{"n_layer": 13, "vocab_size": 8192, "decay_fraction": 1.0, "decay_shape": "linear"}
Below are experts of layer 6 (counted from 0) of a mixture-of-experts language model. Rows are named gate (a neuron's input weights, with its number), up (a neuron's input weights, with its number), down (a neuron's output weights, with its number) and show model dimensions 56-111. Each number is 128 + 24 x the weight over its row's rms, rounded and kept within 0 to 255. Numbers have three digits each.
Before each expert's rows: "gets" lists some tokens that make up at least twice as much of what it gets as of all text; "raises" lists some tokens whose logits its average output raises strongly, later layers aside. This comes from a sample of Wikipedia text that the model never trained on. Tokens count by the router's weight.

# expert 34
gets: " |", ";", ")", "---|---|---|---|", ");", " are"
raises: " ", "\n", " –", " in", " ("
gate0:118136129145123135155132092175154113122159127119100100154094167148107138143113112093025116070124148130159106086115117116171103143099139144154072117112132110124120111151
up0:169147159119139143124160102137141091122104136146119170125074137138126154129086101116132125081120146107147124117080135130141154148112121130146123141107148160125081147168
down0:099105126109134083154125162105128123120107134120125161100139120142073136121151132131104156097101175152114152125119111136100139136121147165129103160148106141148132085115

# expert 19
gets: " of", " to", " for", " in", " with", ":"
raises: " ", " the", " a", " re", " an"
gate0:113141146153133155206108141113110159152132176123159111148115087125098107131167131101110096130110120133135114117144101075144101103170154140111162128145142146158110151143
up0:096140145131138130117099129118132107124138151154125149159077131112073143125160127118095142163102124161169086131106149152126129116168146145104116107115135140156163137123
down0:158106133118102134118139142142088137134144126116126131121193107094126142150110157139146101114144130120160135122142116136066147104125135147134157131140090140124168095158

# expert 7
gets: " to", " on", " for", " from", " by", " with"
raises: " ", " the", " a", " an", "-"
gate0:148140096099154155140051120144133110113132100085114137120123121137136101125111113156126109117096148128097080132138105103100129145109121109119102094144149131104157120077
up0:160140168170080076150131106117102123123120137138095108117153125155136118147107126094102125118101174125100151141120122119117134082099141146096121142096133115136152145148
down0:173083091156155118093127124136141105092150140104138118111147188111120140108137099134120120164127106114120146140094083089144130151132118163138079108129105127128122135147

# expert 8
gets: " ", " p", " c", " gr", " de", " con"
raises: "2", "1", " –", ".", ":", "4"
gate0:139139120077106137139095097144100137154070140137103106145134154090120133155138156145114150155161150150106121110149124138159131127122152167135118088151122109129145156106
up0:130180132125134128113106118147154125121134133188150138150113119138098146107144122163174145124142143133098145153139133121137129135099113134130105179174165108166118139112
down0:122164126163116108126106079189145152088112104129126089127070137108137135121099133152158149101115096125118166100094094158107162098122070125122135127117153146160182131077

# expert 30
gets: "\n", ".", " \"", "===", "==", " =="
raises: "-", "\n", " |", "|", " ", "2"
gate0:078138140090147147124133138179122112152074118107133116156141181142137102098105103113134110124123111109154177151094095122159123117100076103119104115117154109183151166147
up0:091126156098107151125157137124111149121074120095111116140118160134118097140092140128156133143100139145178169112071105140118139165131084107134109116108142121166141151131
down0:113153141126105120151116065150125102116124140113120132160104091105133161144161096098137151119139133151106117136154138111128135123109110137137135135123128153162172064150

# expert 43
gets: " was", " is", " as", " be", " were", " a"
raises: " with", " a", " an", "-", " (", "\n"
gate0:150134095161121158140181147120076156158162134150113118108155126142159123125134137112131140132123115135124134118129133123139162134124138136141118149124118136156127129105
up0:147151094171114121082109094109140102133100140110075130124095164142090150150125118116127148112169130146122149116147135129143094106109148113082183118135125122141083121134
down0:116119109121117120158139158124141113110114113154087160144126171089117100145078103125129127183158111100082100084164144110120133140116157141152126132139151136177141134134

# expert 39
gets: " a", "2", "P", " an", "A", "°"
raises: "\n", ".", " ", "c", "er", "-"
gate0:162181107113136127139139132135151119134165156176118125136152107105169139108156089184114146149136150121145145160142111186112145123127121132142108120101159101147133157159
up0:154161121095136161150194095148121118162141111166126127144172165127174107108146079162082146114146135123146129115117126129118155104125141136126109113119141132108151143124
down0:165113139119200177105150105108133096110112138138162125153122168090163155139130111153161158131083084080113136111154088157106163124094166135116124093131128138120142125118

# expert 15
gets: ".", " \"", "'", "\n", " (", "\""
raises: "\n", " ", " In", " and", "2", " He"
gate0:135172076133114135168110128124110102046122138145109118124135120123149116117129113136142080142100139116122118111127085109140114125123126106128111146137116139099133138136
up0:106080119131141128104130130131168149180109097086159125151135151161100139121141148104109164144133118127120146196140151121118110114140132149107123132131142130128133114149
down0:138185103118103129111148104151159139097120102151128155084160173105149174114151131102134150116179115076128112109146131107149124102111144115091075102176094127120165143112

# expert 27
gets: " |", " in", " at", " on", " In", " to"
raises: " ", " the", " and", " a", "\n", " or"
gate0:106070124114122107082172167116128144144172106125151189146128107137169133141125166116157141110087124118154136093139138122138072141107133115113079111113100128141113129151
up0:133212139155130133124098132124114113113099116145111091094134173144105122114131105100092134150169140168132140168135111123128154146119082156117144162149164119098128124106
down0:145096103149106124112142081135111146108105150125138113095136152115151095134157100127138143185151106099136124106120130122119122104115147141153116142162135171133128088099